Below are experts of layer 8 (counted from 0) of a mixture-of-experts language model. Rows are named router (the router's row for the expert), up (a neuron's input weights, with its number) and show model dimensions 192-255. Each number is 128 + 32 x the weight over its row's rms, rounded and kept within 0 to 255. Numbers have three digits each.
Before each expert's rows: a language model's description of what the expert responds to. This comes from a sample of Wikipedia text that the model never trained on.

# expert 12
It responds to: Articles after prepositions
router:184162113131124156173151096127120136139073101168142179090164065129125142134147107099088126105093177094043120148091173167050131128151110138098133128086102126131175124121209095095102123147091140
up0:156113155161127169117103140116153116124106101179100136124124148192112122155133079155154109197129102147095183051080126091187133174114106149119145082166189090132135151078168124108143164133049133
up1:124205115110138144104132096178160128162103152126127163121121147156160179142108119087098130196088105129116136201135113120106087169131174121141108123177089124079156156121216126148122172139126140
up2:125126112099124133184108173104087174136093135101133146118111114102165093134167132152147128157104098152122136127131122165191144160160095101136141087202129135132126129119106148107124144111194157
up3:154200133077214101139102086062154119103109139138151144128124135144123129167129142092181125173130125123122145145139084132123155052091106151059124108124085151131059034154188143032147139150105068
up4:089118142098171195119112132100089195137115147154135145093147109100127100109112087199127180080132147101086173110156131083070121114066124155148156091097184108115123178121117137143149168144112147
up5:115089207120147143108110094136090154078108131098141155118177109154104091161112096145110156065123163123141076117107110138146128171115150117077115114104141120136116110152139131091133104143139144
up6:151106185185176115134143146047089161121149161125186109131140121145170162176079108118140183122111073105175146145136160069108137136132055121101100134127173132157143121103131142112081157177099168
up7:093097171094120113136159145143182113089083123145166123149144173026141086142123171107160119150110090168128139163122115194125147145143089126134128184135171116131142118131128196142132137150114125
up8:091137149124066157100142080064084143112174133132087112190093154137189126129131124143141131132201160150126136171190118172149151040149137060125110119130097108156156083151198127167097150075088128
up9:124153092135147155153111102100153110154136144070088133174112164072143124101092093135143096175071131088173129081210112080124113115118108169191094125139075154149113148077102158091141142109132177
up10:114112156154119102092101084110082171157158116166118117163098133106177063109088105108066118110126094121118173081153107141128142109188098165117100080131063146188184107162132122137141184147083110
up11:089152080089118133124126114127119146112175182192091105104115121112185107103109116147117115127113148125131178096133152145141149074154147180117123149122139123104151072144163146100134114150194116
up12:127126173085141100085156130117106141162162095169143179085100131188198172105169093146105117129155165161076141123129088134143167182066109068090178142164099101101123174195154118158113150119104080
up13:150112106136088077122115086109177149118103162087062177144080091153148120164148057150167124094048122087145142097069112101128155110226096130134105181075147110108147097052151110077143132155152160
up14:148137089112189143136040072123211150159141127090076123116147174115108093141124113124126127111188109114143118208098151075136093074151161168113130151201164146119058081103125101046073153145124145

# expert 48
It responds to: List and heading markup
router:096105116169169076153139099130153134128085113163135120127102128114088200157125147101138145167072059131132121131178099099095146180145100144169169127107180121134157144109113114110138084121103071
up0:208138209060173135099093173113137081128062115143130121089122152154103154160158127157145102132053131114106159079104066117169146157156111136095132161108115121174141140141137162140149155153144133
up1:113109096113056157062116136142059153093149139150163178107169121092121131112139144093114143167137083157099109138125117128103179070163189169153144117152080127089152097134107074087148103114084146
up2:098158115154057171091164083136120144165139126103147119106142098139096123077102091128152099120090082169094117126148083145118138108096062117154098130087077111153154099125138128081089078072097138
up3:108084152110096167096174124134184154140108184087081107148167139152132127132097111133160172133087129104165157115145118079123155130125128134055119168080129182138117153108070091129137151128150190
up4:160120199157083108127171126149094126181069096139167145115136088118128126121183125130114121170115084089032123073110092172161135117149184085120147155075147086202147114110072076089160112112071084
up5:169077122131173143123099134155130131176122142169136105170125095135058114102131098186170121163130149139122089159049117089102137140150117150107154087119155071135080109142080130083157132072168200
up6:186104102136133096129135114091159049200122125161149129167118146088103161095087208136097143065112198124100173173067112164114107097115136172085114086164169094154123116143178091123156143146195109
up7:138185137152130109103123148134098083153105085153083127152169162146090097099140144116097139125084199143155127155136152181110115182164110140129109155182058120124073092129103151087092151135092149
up8:175137142135169111139101114129083133140156139140108094074117129101181114145132171155095119125176121167094129086105148110063142104113217153121111177111153114087182135180174168144145109188099091
up9:138102098146103053112142164157072118116163119154088132165111095146063141183113149157121224134141127126092118167147160079159136157156119106105109142136112146140160174122187143159075121138080112
up10:116109082082037140124110150101145106100125133126156174065114167147118135073128115126145077135177082127130073171120123107111178077118167166119105123143116100124147074184091122043120171090153157
up11:159147128102165175155108151133178086087150111094112103180094139143127118171155155160168106116180113194109142095154125102128133166181139129111139119149184159089123190095068132152094109102107140
up12:086104161093145172185130115137147156122134111113193181106136180079069130073195114172121111178092110115131154099120101127158121088128153091094125152147126155156137139157140063096122129178132127
up13:122117119123134120075136130136081142160092116167172104132143117098103118101144152116106083054146088123111148168108168130115181083121067119145105138123181135161181152124104107098092146129069132
up14:144109097098106177121163099135106165198142117164128130067144079157151121157099152046091084159090120154079097188194102144137097132097138140145113080104146157133157174151110088119115132155114120

# expert 27
It responds to: Asian name syllables
router:177053079118150078131115149186151104121146138073197132171126120113128105120182101103165205153107108125162181141098067062156066097159117145143079151124125125094143121134110135151131125112119142
up0:117133159093139104161130155150150120092110053123099154164133118201099088131180156177136120179108106203131096164171132137136125120137124158135086089140125117184117190119115127144098149127150107
up1:136099121134129145083134175091043106137122093170109143172162144109166118158113142132137147112090137145138109132129149115126146107078084127145108144113138058159161151052130127060107177146136111
up2:134114125164160087140108109120112163070154048120102143134139100148179148081090137088158071095133204143122106176158111120119147171072139116127127181139208193127130185153113113107139140088119137
up3:106146123175117120134170113120119135073147073138110162090111105169191098145165147129074120101107092164122126181097097053153106199077155100094137107072135122139085154145097107106127108124171085
up4:140123102083119152164116082140120147042137097156155099092143159125142095158110136128147160127122159111074099148126064125120092088167154136190101163121139083153176112128150122140162087101114153
up5:153147100114120140075097131106155129117126120143143138103113125137112078109156115152168136133143114151060153182092117083151140147146139140139131131094104115129094092117136139107121093141098101
up6:145131124169134143127149126177140089070062141153131106115124097135137111118130141132112133163144096188137093132096123110153126148187075151111134139124041185112088155124200133143113196131088129
up7:101137107135193153072144135092095092138113183166138175089091075140117187140099133088119108109142186098107118148137074116055158121136024114123098148117094129122111133125151150105105074109123136
up8:096119129085111134137167110137139152154162174099151139196152161106103086073088141155090156101071126189111134092116092153099099076142079104156157118094127150130140114093110085051173096107129095
up9:102120112112116082126138115144122182111120147175101158155142120128111164132109123093155149145164121154115070123168178114119100073100102120102125119144157122153138132099137081122159090163102082
up10:137115202129129138084139166146076194099118114140110090120151104138198072116161078174147125070134142126108084168085066135139143125167136154099140141124093170124128115209142135109117119167152146
up11:153147111106131128075156197095187110081134149091166135115077128162092132073135135143108065149140069152082090210100124124123154186093099113086193124157102110119078129144172198142091126080152113
up12:180156151144172130128143076148135097158089089137124102176144146114081133104163099083113081108142138103112141128035116088123128158120126142105129170093084118164071100165119145114131116106082106
up13:155146111101157143109120150128178191144144046146126135160118153110141152081081100168154168089131125118105044099100173115140187138134140123108145081084155153159133164128128147144076140135168100
up14:055086122088113114137169154148128130172121124126125101097158134161112071092055105133162096154169115072080105089178120080101082119088173151130116156079125113089193096198185131163146137156144128

# expert 10
It responds to: Line-start list and table tokens
router:093136070180097126098146153183163102147164142135152066128135130094125092173100177094165158168159147062144111146049113168115112136154097064175174149082154115134104138078144108166128076146149128
up0:124141127143136136146102095153105132101122118100179184106126152160136140119120129115132146086118167118116152133090113200159123114091115139130106152126146144151176136099132079101159054069170168
up1:189167129063103118126171127140100125110173123088075140163120112126168083092137058157143123121103118127136086192083119109119146125149148154121122156120171111165141138122138084079119104145151057
up2:137093115131153124157082100157112180077118058139157148100173117084168126160160175112110088092086108146097090167145116077168212159134121151133076195112129139144106087138137134188140116170072139
up3:123159095119161130108129093080094137181069110113148136073168170142142152176123122177177119120149167170113151116157092095132168157160139142169175126133143164104095141119154171132158137145156147
up4:133169100085122166128116097160136133164137144102128187106175128116136063122135106136125120110084130069089122107103106135158143140098159143126139151134200118108138132108092110114123086161131138
up5:122114191058113118209102123118131100134114080149124214127140119109145084125174138153126045105102155130142120124096118149200134103119117126149148143108118169114078126148163141132134102136114124
up6:179157108132074110158151135149086100106170115110131107131068140136091167074150190161162151116167103187127095164183167153112065094127167100155133085065164141139155123180112054143107139131130108
up7:074199112107124117089140085172143101184149166139113095083194100103161090069090185117142083118114111142142159118105177126055125092123152113056116093191117122101093112092141092117144117157108154
up8:150145174067119129170157146151132104163142163071106171148099116152101086136145116131152170136182092163108152118140131090132070063117120129115075122133120174098127089118070112166121188121096138
up9:176196135103148174134122174122145111104150162172170093092157086099117135161173076112146132112165140140094146114162167119135119116123169085115128139103102100119095077109154100088082146200177055
up10:186089125117121139073115129117103107107151077082145157154096095151123146146142127106156121087151065131134130096072160166132109112038141112068109156167152132095139110079150185090130141113066122
up11:133142145105143119142153093137129147080164135143111129143107128154144077111156116166124179075128129147132057111171162201108104061123159078167057207130131113184118072146093171203135131140134080
up12:130141155120165155152122150105167066151078158134105142100143127143052089154127115132132122107110168103127107110168108158137138169147134141146118196113117069150146124164173090180181141150053111
up13:092109126107141158220088118188127106137183137151147152125141157139084138068122192176050087076106144137150075186117168128135165121109096111112120086131119170159128145153116126154106149064103095
up14:072060128124091134149100138145163130136081185087126106160159111133096133109096160116180074137160151175089109122143103098126162074107156188141092162120152091122120127122091162069116144217121120

# expert 54
It responds to: Noun endings and plurals
router:142177131153114078150197171124125151157080111084123126104126118118052134106128085124184088087122204085152240148148112135138157160120188137116116172124118168127121165155096141134111115131143157
up0:177136090113135151079129121077128150122084188118152175124154077077129085144187163124111086113093139146105110096172093081122125129199118127167162128145135101131058116119132117107120112174103170
up1:152117104110112168129079179118115161115154135071082162173099161133167183105138125127131087085099112127046129106074066162067176160132166029087110085108059134124144119129118143134128141153105131
up2:068047087142070119068131129082045126129134110106138123093110113190135131141176122109113106181121173141134193093144145116149098057141177172140112150169118102125119099164152134062143150127112106
up3:127185115129186147121143168144074171128134109183116176164120140080121132153089100099141112100124093116073134067120100112164138082136183110147103141115098148193179126135084135136127210150140151
up4:112125068100099109110114140144142120172131116127119105132184155106143139071141136143168123148133122078103141089089115163153178181138156108105151162117075114215189115149152187176138094068112182
up5:101108116146073110070184162128121233092161166074099138156090122063126157126112101099138152120142091125161147159145151088087085107086074175129114112124098141198144120118179143108128155108148121
up6:128065164157135097088125058110131171149133090118140181135149055104193067189140089048131117110130121112104141127115144120150157112154086163192191119155133105064111151104126130129189136145116182
up7:156116203127181125125106173159150184118112099130101149098104148072102121183110074073092111154170100115097158140122108095127099122139082152163127126132144128088115114152100170101097118157090108
up8:155139151132094082110171160167091076172084087154111144118103148143079108134170144097131167104108147128094144109123116110116129135070127100140115183089153119118164122100190072156126161137158159
up9:128188093132145151142142122165177109079111175110080116126131172181134143105086111030099087206138076136098125126027104108191133178119062102137086178055169114155173163110070130120068127060136109
up10:156086125116138094158103106123115131137089146149114113105082090101116112180085138073081141122154179167111123102106136101161113121137103127153100133089103110187120097118147057148122156136109126
up11:182145108065142160142153184141108096058153140106149121079076141102145112094170092065175088042136079198137120055147105148088111115128119136104090125068061096147194168142159197095178116192144178
up12:088175142169127138142134168102068124117133171181190094116146113135157069105108106166143137144154102104121179090113153165137177161176110097161085091138195075163135126119128144150123147130169085
up13:131179107127090089108103111086079119106071072112101120106180124142152134128155123101083147129117126135113132143197173157060137106131121111091061138132163109122114061102133131090074079123093078
up14:162199106143059069120134130132137121112184156158141169179085138177149112105113079048170171107105131103097102135117115144132119150155112118136111143104199123151198111071116107114103152123153082

# expert 36
It responds to: Passive participles and predicates
router:098082148126146109150118100140146136089060091141077083127128149169131203197188255116075077095147165114089109136131161149141102142128140084131196105150154130130116141090166131134162140162110097
up0:223090105069115126080132197109086070124126110146092140101092120133137123136128136081095131115174092142061160147114129066073130107084130145111134104137060127138101114140096159180073110101127120
up1:090110160156114135059122099138186085151127135159107173107169050168130158195131088128103154102120088197120140142158142142039160167116096103124101163122111126150147176094144082109148131118128146
up2:117152139095167136181132090170226116089145068096086148098148139197106158168120118160142092088157115144103171101168096114114120121141132113107136184158147136099108163150179095139073116147106168
up3:109083129156158130169081131127149161099080098111138164147142097152141132145134136156167167115134121122074080078113139104091154086095131144105123173123142102077099123133122138106138140062171107
up4:141125121108136170144119103071192151114146157178150133103133143150075130085115152139171055083114087098108107144174149156137161151127075128155126168174099174127133107145132096142171141141060153
up5:104105178093134080065147121173111125120133128158066195093112110124110128170155146134173167176119135221092153095147156136119161162163161077164108175107146161176075112104127123117184135132083121
up6:113134162098112075144096106145125134112100138071144167104095153087162136179075126122096111113163161093118095160175179111132106114152145090110138155138164183151122170164131112124090167136085107
up7:183154139115148100150071181151102161134120109127186141138068091080120153179122123146154105152143166161152068118137157106145047171134108085102116125071056124161080171156125104135152065108104085
up8:097099154169162168120146123125056087131134123067114182157183172098135119127145119164109129152153108114095211053123179119119072209129151196144130108104125133200066115115116152156153137032141119
up9:068152097134127091115151103153183123177119128083124095161223110062139156113184158126122157094097096142155071091144129171133130107099161142029144131093153108186142103103110139123200123112123079
up10:117144100124176108135111077091129156087135114133103169121104117088124139130174094137117100151110189109176124134135151167116163115160126138138142098170165119105100118117157144127092156130069159
up11:124080154155135156131118107084197152124130107115118137160088110123125122101135125098108133134200093169133064135121128203156158077177132130119117151166129130118149138074201094180136111173106108
up12:156208143101108137167071116124137070171124109134116102160090120081126184139129132184184151138075161149179170136170063137165118110062168107095123084118104187098134094141126170133181124139109072
up13:117085110115136084164118163125099121080119157153135147098133147145099121152120153114151114105134161089160141091166188186135095149130145078049068106167184115108136118071133065130126111168104167
up14:136165165142150134126096198088189113039082141146141132113156122168058080145120082123171084176099098135164077072085179128167113094178184163115137148110154133106121168135141151077123140126179149

# expert 25
It responds to: Given names and years
router:098178169168180138097073133096112184114208156174124123181115133196108132169049097113079092119104173133187123081132122123128135173141132144154174144149179153109116185098119176108166131103118126
up0:156181112048158133217144140149085138140087108135196136103097141108078106162168191151095137158146111138094110118151087109106154117088089119130125120063124142106136138063123169156122086162170115
up1:189118086088114123131134102185111174140162134131103089085076157132098067146096145144111162140101170178122132155149138100075113146136112158144174160207141128072134171104130129118107138075125120
up2:091087100061123089071142121153092176148103149163132100080110145112070100131158104097118098069137151128104157121115115149136148117083071144107068156113165096154162123106150154093079122125157116
up3:093130145093134130098142129087114067106099194126168157177081166173140175124085076101221125123107110148114156174103125207082168115122147159130091146131103092101110125073099142133125141139106165
up4:088117157083147184179167094093057143136093153121101125096079166185131098155117163119113098158186139181159098118189110064129144172159110177103142111087111120115128140109074166129118127093093214
up5:099104158120168141088119144117088112159116106119066111137076167092137088130112145124166153110121127119151090188112161165120110072172115094115111110076158083113132157140126101116109067116102097
up6:152190152162168122106100118104101106169086114145149093115130141157125107173121087105145143132073067121099087132132056094118107130109120160075117175083097107183103134130143132155149112162131147
up7:123109115139115094159146145172112145134110108079164140124079132156154160116123124084097203122150128152151135130131081116153123105090130145150150151080136101125121123142123125076121128084132129
up8:167153114128087097115127133126102129135151178111178149108108182057087157132143135067146128089156145075086136087116087153166155185089138103129205139128136116121144155089174121137103096040094126
up9:115140122155074175165089076129169107111144137138157146121117108146199144122069093130171145076140136136115128183110097133126062117126070114173140141106107101188101116144147094111138149108156135
up10:085151163094076126166084107155135084129186084160113192116124162149083139131096093115071108089136110142102134104167126109100132138122139193129146118089116111056107106138080104151157114121113096
up11:087120160115130145179163108130111146120127153065116158126137146154122078093125173203110130115134098119092096094185158140088152164108102142101092069150115075112139101073175139104147175060110103
up12:091108110109054169078186174124098119152142126177095118102122110116096121093017114161128121094092113140155106142135086157118135078180121107069111160196099175128116120163172088113102110198112134
up13:174151135167101158128139125146145152176086138160162105130132066076207135132105074181120104105172128127123127062103138181114160132152130164119137109174132065086109117106078184151139165091126158
up14:114107123110171131156142107133115146067119116198127101127129096146101096144128097136099146111128106131106118203088089151117140162105105132095177191120093076132206121117172115126128148118178109

# expert 46
It responds to: Date commas and abstract nouns
router:129094105147120094064184185087054093125230126106159111112142162142137108100150069143141109080129159090151159141138104154047160109111148089086130117179179127140197126181098158117113105112111078
up0:117118149140143143092162097162147151113178110130135135075125106138087088127092134122136115150162114089117132084179136173117166166118064150153128150022066106123167143144136169126116164127167192
up1:157152095140099125163118090144143101133141093134120119149121096150124130064132130130140141105132043106169160157099101130133166166071172123086142126104119151128139156077133146175131071105162125
up2:168138140063125070108192157110172156153111144116164118095110189129182068092096148135133118107173177132110186100109092189146137092155148118174177150101089152168117126104119138068111146148166070
up3:173105133087160077083191120151156138121164113143115152034108177177186145170154156117123090094126223054112083102105118090113125079151170132116047124122180120147179127135177154120161069154142111
up4:135091068038107093134179147078148094083120155128153108117114158200102167089147101118084124179107143098133063167131138125133121063126150128099122102123157066175102089082169167153129073057122064
up5:159145122143193150100162085162134116080118066108143132179130127098139154193129132142124101125121100151122173057096091117136180096140105109152157128030094114113086064101108173114082122105202200
up6:157170096099169082091077106140109115147130151137101117114144132134181111170082049113126139143125103164150100109136119091106156112121069125168164107164162096192126110131128104138128037077159128
up7:126104091091132216129127135107150113106087132147098051189132124105094145139150102090142148133074143131151140159105105162072134142073111122041173145095070130065121093146105144185103124156169172
up8:179102092075149157122062143152142176185129107179077174149138127142147123099150123080117127111069141186155119102132112115110177111135158158130191190170081148121164131030112105084098110129096166
up9:086112119158110153151152168129095160129123120151118131130174135139109122106179093120070184130109045146140164098140084132132135202137118138146146147101122084116183101152093095157220127087135124
up10:118151127135155120121155183100173138127108161111093080120178105158108114127098134102122111088111118059082090110079062130190178163100144163113156072141101075132150121132153125102100107097136115
up11:164204104099075114099169106098152155147117135119182166118139129155163092096126151127060107113106100117113121085095071122117183148167120168104135149153103127150138090146096122109048159142145099
up12:120128099104190171111074095138117092206128112177194166124115149107131147126146130124091117088091090209161115082162108143143174109140150122140113088165136132131126138053144103038134069132102097
up13:110130137140146135140167120176109152107125150118057133180117132162114113097175150126087131118122085141112226189126172097113134101095162109114147137136135067119145104169201145105165175095125111
up14:126144193130096063138104117144080086147164130154081153184126145140119114118103078094146149083136181138104114150070142137091130112131129160145085170156113090108114103109102128100128091124104086

# expert 3
It responds to: Music chart tables
router:109136119157129149189192103154186122158086142114125122128118102140175063086154182141140147113188199137165128134133191143130166138143139135148124139118150127081101129111164114214105110145142097
up0:167110188110122127115116166161108166168144133124202159123107105087111201058146143177123092133160154126124158122117191157118163137114085075098139126149171156141162178105053097084091124140078116
up1:141082130156136081157143155138146120118134151135130117141114079145154100113196115131078150153091084105133110189101118121115142156057122131115118144170196152135167131123123092133126170142052134
up2:146150150135087198085157099110088193155105075070080175129106165083155146130153124168135135153111100131122138098097159096158071165138138122182170143126088082124133084101116128100132127117081129
up3:198108123137121120118131122143147114135088111121156125154132108088163135109116151131206108133215131155146130119120145160147188110124168130155112111112188135128105188192128073110117157150186132
up4:111106153116150156174106089101108121199167133121134089096155146116114120089141202155173094099126140119089161154148125123160181072133075135084126146165174076136112099092115130174166082096175135
up5:127175135110134112077137150041157136116108172072089168107181126103159112114120189081092131062175152104133075073150117111085215096058160102150112112134167068141139083134142116160129130132132115
up6:189141176123136127063139117063138124121115102142164210104151190124172138093147116108080164167111107209114144138133158138166139111055131126154065099073140114112087101115154158130115134177084119
up7:109110172152153065126071195166143128122080170200118132134138101178165151105145164176106160088209146143112106095117131112128086063141191121161101149109149111166095146117188120143165085137106099
up8:128136119155177130078152158151126109189089142132128089110150130119148090152138152126113101093182123120114216112195136111047131110148112107131149102111113173117160157161140101124067112137090078
up9:194135125150122138185117142116167105197162100106182110180159146122175087116103127146168149145123129166170105074089134104149139177105120140148129158091182145141116145102058110133154143127176125
up10:099097120038185090075101121155128135129097134099166107074131094090108113123137125138149075109112113158096140055203150148124157069175156101119194167124142157110137113146129173172107135131103081
up11:116109082159171094165098126079122084169118167160171108170154105174179082104131094148133151124179164177143084168151162153081206069122104138117080149138147089185138165072085123126110112118131118
up12:167096109107168125184082118128131129144096135141074133166109180129113144067144170147099111159167133126145121114161157136127110119137170149138175176100087130142108180113091184107154109138134096
up13:104107164104095167149165114082155115175130130101113138140085182130095134064126133169153062173122148130102176124149144174139154089122141126062108135136116127097158125125050127177160097152194156
up14:085160191125064199144119153136120207187137124127133096162087148088124125142095086140120159086144142111086123085117187162096218137159081105137072168147143116102163153094128094147161115152136109

# expert 7
It responds to: Surname ending pieces
router:144113117166115098117123176177108155169132168118127139174077122107150079097157111208140146036145115074135166132084180199108081081131128067092083118116158103102092173113107158116123080121172067
up0:118146089143092158144140118090129162183126172105145086152152065090166166134130152101111164182077156119163149128154067101140102122102128115137131118170091153132172121137099111112135088156171171
up1:152135199058093127189119155083093078163137168154241083150120065147126161145134134137151123118203094129108125137185184168067076178166139126124093135045131192138153153105116150117085135136143112
up2:152141150128108141157151187173113083113068183167076147143150131137157089177147068176160158169156090097126111144126132153120132133124094154077119169123143092118150101168090144057154128143107099
up3:186161088125093146129138113167142111035179176135165177136181115141123124099141107132095136095127125108149099117140099146125152095063174123078099151174090113146141135110129142083082095095168161
up4:105200133085148155104102137151158069118088141176064096090112140152109164131124087084032125127087093157133147192140156117116121134122078166077170165118104098114136103140103067068141146163120132
up5:144116082142175124177098146124115180140076085120106171142083131101123127151115100113107180097129122144082145133139113106149162185172133167115144148172126111161161136109103092088104131116108160
up6:164169108143091135104095183113091126097110132093032131148141105137135145167106108142158059093075130110136181160118144095139120080108084147177125138124139130112150158083135157161098060116151186
up7:123195098122156128115122172084149133109176213117073103111162134134160139112119136155114095126134154119111143167146135161078098116173115100085108087153134089071195160061138094148120149147123137
up8:173112144184105119138128128142101106160161116159105142138118140208249148120123067109127047137090115165110182145136067109059144161068113102171170080129147074158193135154134130148110129152055109
up9:132083146113184131107086205175150088117123126145113189153135129108124163093138073110144101083100118148110121128110114125099091154150092155085074115079141158121126147149082231107131163168123096
up10:111188128147158172094147168089140100137144149105104130116136115154123117112116072115126158128152108109149128199098129123154095091120127134137137120127119160045087078093101081118141195167146115
up11:116129121165135166108202131130117113081059148173141141134160140075113135120144153151117165121131079118131150120117139144136114140158124131094167130105112117158130143109100162146112139103122109
up12:165082097157122106179126087135085146164092143103106140152119144110149078110121102145176138124127181219119138084111175122118102098110115165143095130081093168157146124185178152190148164202098120
up13:109159090098113130101187192130152111175129141138139128164130098114135087113164087085111104114143102144158128180090132178184105067094172124166185130125145118149172096163096113171145161180142140
up14:109103047151150085141157094090133141174120091112080181140135137102183129074122136135082071098120180140143133139116119124130158103173123126161119189188123083078162135111157136161138116081157171

# expert 5
It responds to: Birth dates and names
router:146122159116169176151105133124143146107131152132170099108129160148084109099149135112104119149174142102108147114171136088149082085117183111104121114144156163108077127185124140142096141177070128
up0:113124112132121150061165114039158149152118204136154166093147176190118108165151068118119185182052180177110159058169103131129145174177061077121167189140169082110183107105186143110135135144103128
up1:071152148101160200065079058189123080133130131145136111072125092127121079097076160083144176129074095140099177148126183150159152101177106080116130105110091171159145159132099126169190131130088118
up2:146138123158151124154163110096146096104145155109133116173130181149092125170112112168147183158162128185126107131136134102167051112142135138144094117160177094154150121107134060151155204101102133
up3:144113141121152148159151172114085157131107119182134098105134083078106162147123121083216134179131141087079180182120156140136119131127065124119181170108107204096112104129133152116167126155084141
up4:141171081114186081104097194117148121127135166156160133175064175097076113171102151125131184080119120099188119024101155074129116076131123164152060188107135084116154147129176093095140056179196142
up5:189120179088145163150139158134114124181140174166135102109156112170141169130185164154105152120144177121076131112103143157113127105111180171122120116218126056135131133115172127056131115175168123
up6:064134121115205117130163121117141121140186162056078123104195129134126160135113111088083180155121143141099064140072073195162124134161079101105103144148085131121157160114119155113119059143141116
up7:149101105123109177189138048082158163069131123117162104127184143061134138084115162113081067147105077138127171173117155093132102162136120094106203123141130113148152129103097132131113125147149125
up8:164109162064095114100078148078145058094094084141158089083132169155150115152076129078147094166107164131151099145140096090126174166106120121170109087091087105128117144138133120115169152106080147
up9:140102083143171129101108093119094191138090094110110145119149137054136110120114108177133118119173137154170143125089158104125086118122169094128106128123098127091115147108124156112089130134182113
up10:158153154086142129147146139153113155056149162031051128084124197105186110164072144171136117115140105121112194145165089100134140121133127126151116130115137130106167116166155112129148110110075136
up11:108150053126153166164078158136119140139084084133140183158120095160223075149141146145117094079110147172147154129170158144104185106165071173117139096126131135157117083131141096133137086098102119
up12:204145091084098132117111151190108090120098141153146127168177123094150207124132178141108135145135149175107078172144122117178142128159105191128102092119125059144111146135107131106139129200100181
up13:088073123122141212138129161096137121115066149151135159144165100157131061151136118086204118089175112172132170087031087168102090079113165146108103101157117187131170162139217130078105132128132113
up14:061130112139105140125108131125052122109128186160185076130121169138079128115085113131169091140194146129146148091146111122114060173121109148096170131195113193169103123160076169164175128148126072

# expert 14
It responds to: Clause-ending commas
router:169190136135111153068085055109169112039154100082175151151140157137148157109129121103136158137174136075148139138187156137130164115098163096184144126178106145038082119133098150093127167109135148
up0:135083160160109123094098143117157112122152125105123120110138111130151125108100132132071134155150153138132116171160139141117112163156145202101052077163187095161159153108145102131109163102088120
up1:089153103126184108113141143099117085091147125080153133160146120088118151148129132193123183133190096142156170140128146184119105084152165120187134161174126135156051163099120093162230147165103156
up2:160101149164124166118066150083105103129123129157125137133160088072179108056211145107098127094152120146122114164096178100116147087090158120163102111121183113116145136113104133102194132150066128
up3:122091125124075118163069120150101080152159120199102141140115135023099134110116127146132133072066140086119135161132133116149112127134092083172122123185189134125113080114137101123101126108175072
up4:168117137125109154162140104080123174111068137138140141175085124096129108103142091190181076146162102145120126050118106122122106140106157133137105117103080111155178110160113134137108094084127124
up5:157097117119113169127035160073087103129074143105174133131160137171091196053142154160135117107144143169144080176200207122130107079114100154149136164142108150164073177071108159058096174163119157
up6:060099140103118148130132126140138140127144087086134148121113105098113184087152131133097107096104107100149073159068135122081135104124097134146086173071187174147142107132138104101151086112156149
up7:142131110171152108085134131131087124102102195125106134091188117166098062169077139138079146079109067072143097119138128079148119097065198144123146082100089160133142161117116186163106124097165107
up8:165070156070165161109124079057119121121135106163101069182185101153145098075097164092157103135143145093124127172087157160099112126155147108100086159122115159089113106103116112147075167183096121
up9:141078070117099089134175165116153166146123131094156103138126091106088143154120047128122136182139128142173139082069126178098119110093105152158096117063128129183205098142130068105159128121118154
up10:146195127103085134122175154150145125110121080174146097090130156132086111130128184167137112101079174087140153123198107157122117141093140139092103116100164167172115094137198059074112148151152142
up11:106172140144165128165123111094118151147164094101176094136074115110101083109148125143087165122074135107108061110119121122102119192084155142081089130156114177124142123102148155122171107105139121
up12:093156084152122151135056131089120152113094115112099121192117079111072108164112118158112183110138118127158168151132142147133141127080110160139114094137095136108156137112141220120125110104132121
up13:172142102068132173118119173166160177111176134105143118164097147124172154121109138078197133091125115088112131152131121053109110097096125129081123130126115110100068124133119167138097075170162146
up14:129116157122104138166164162103135116162093137092141095174131101152130118177134105131122059136092150117151111145089183127108096091138166157155161147119081118153110153134061177106138131104191120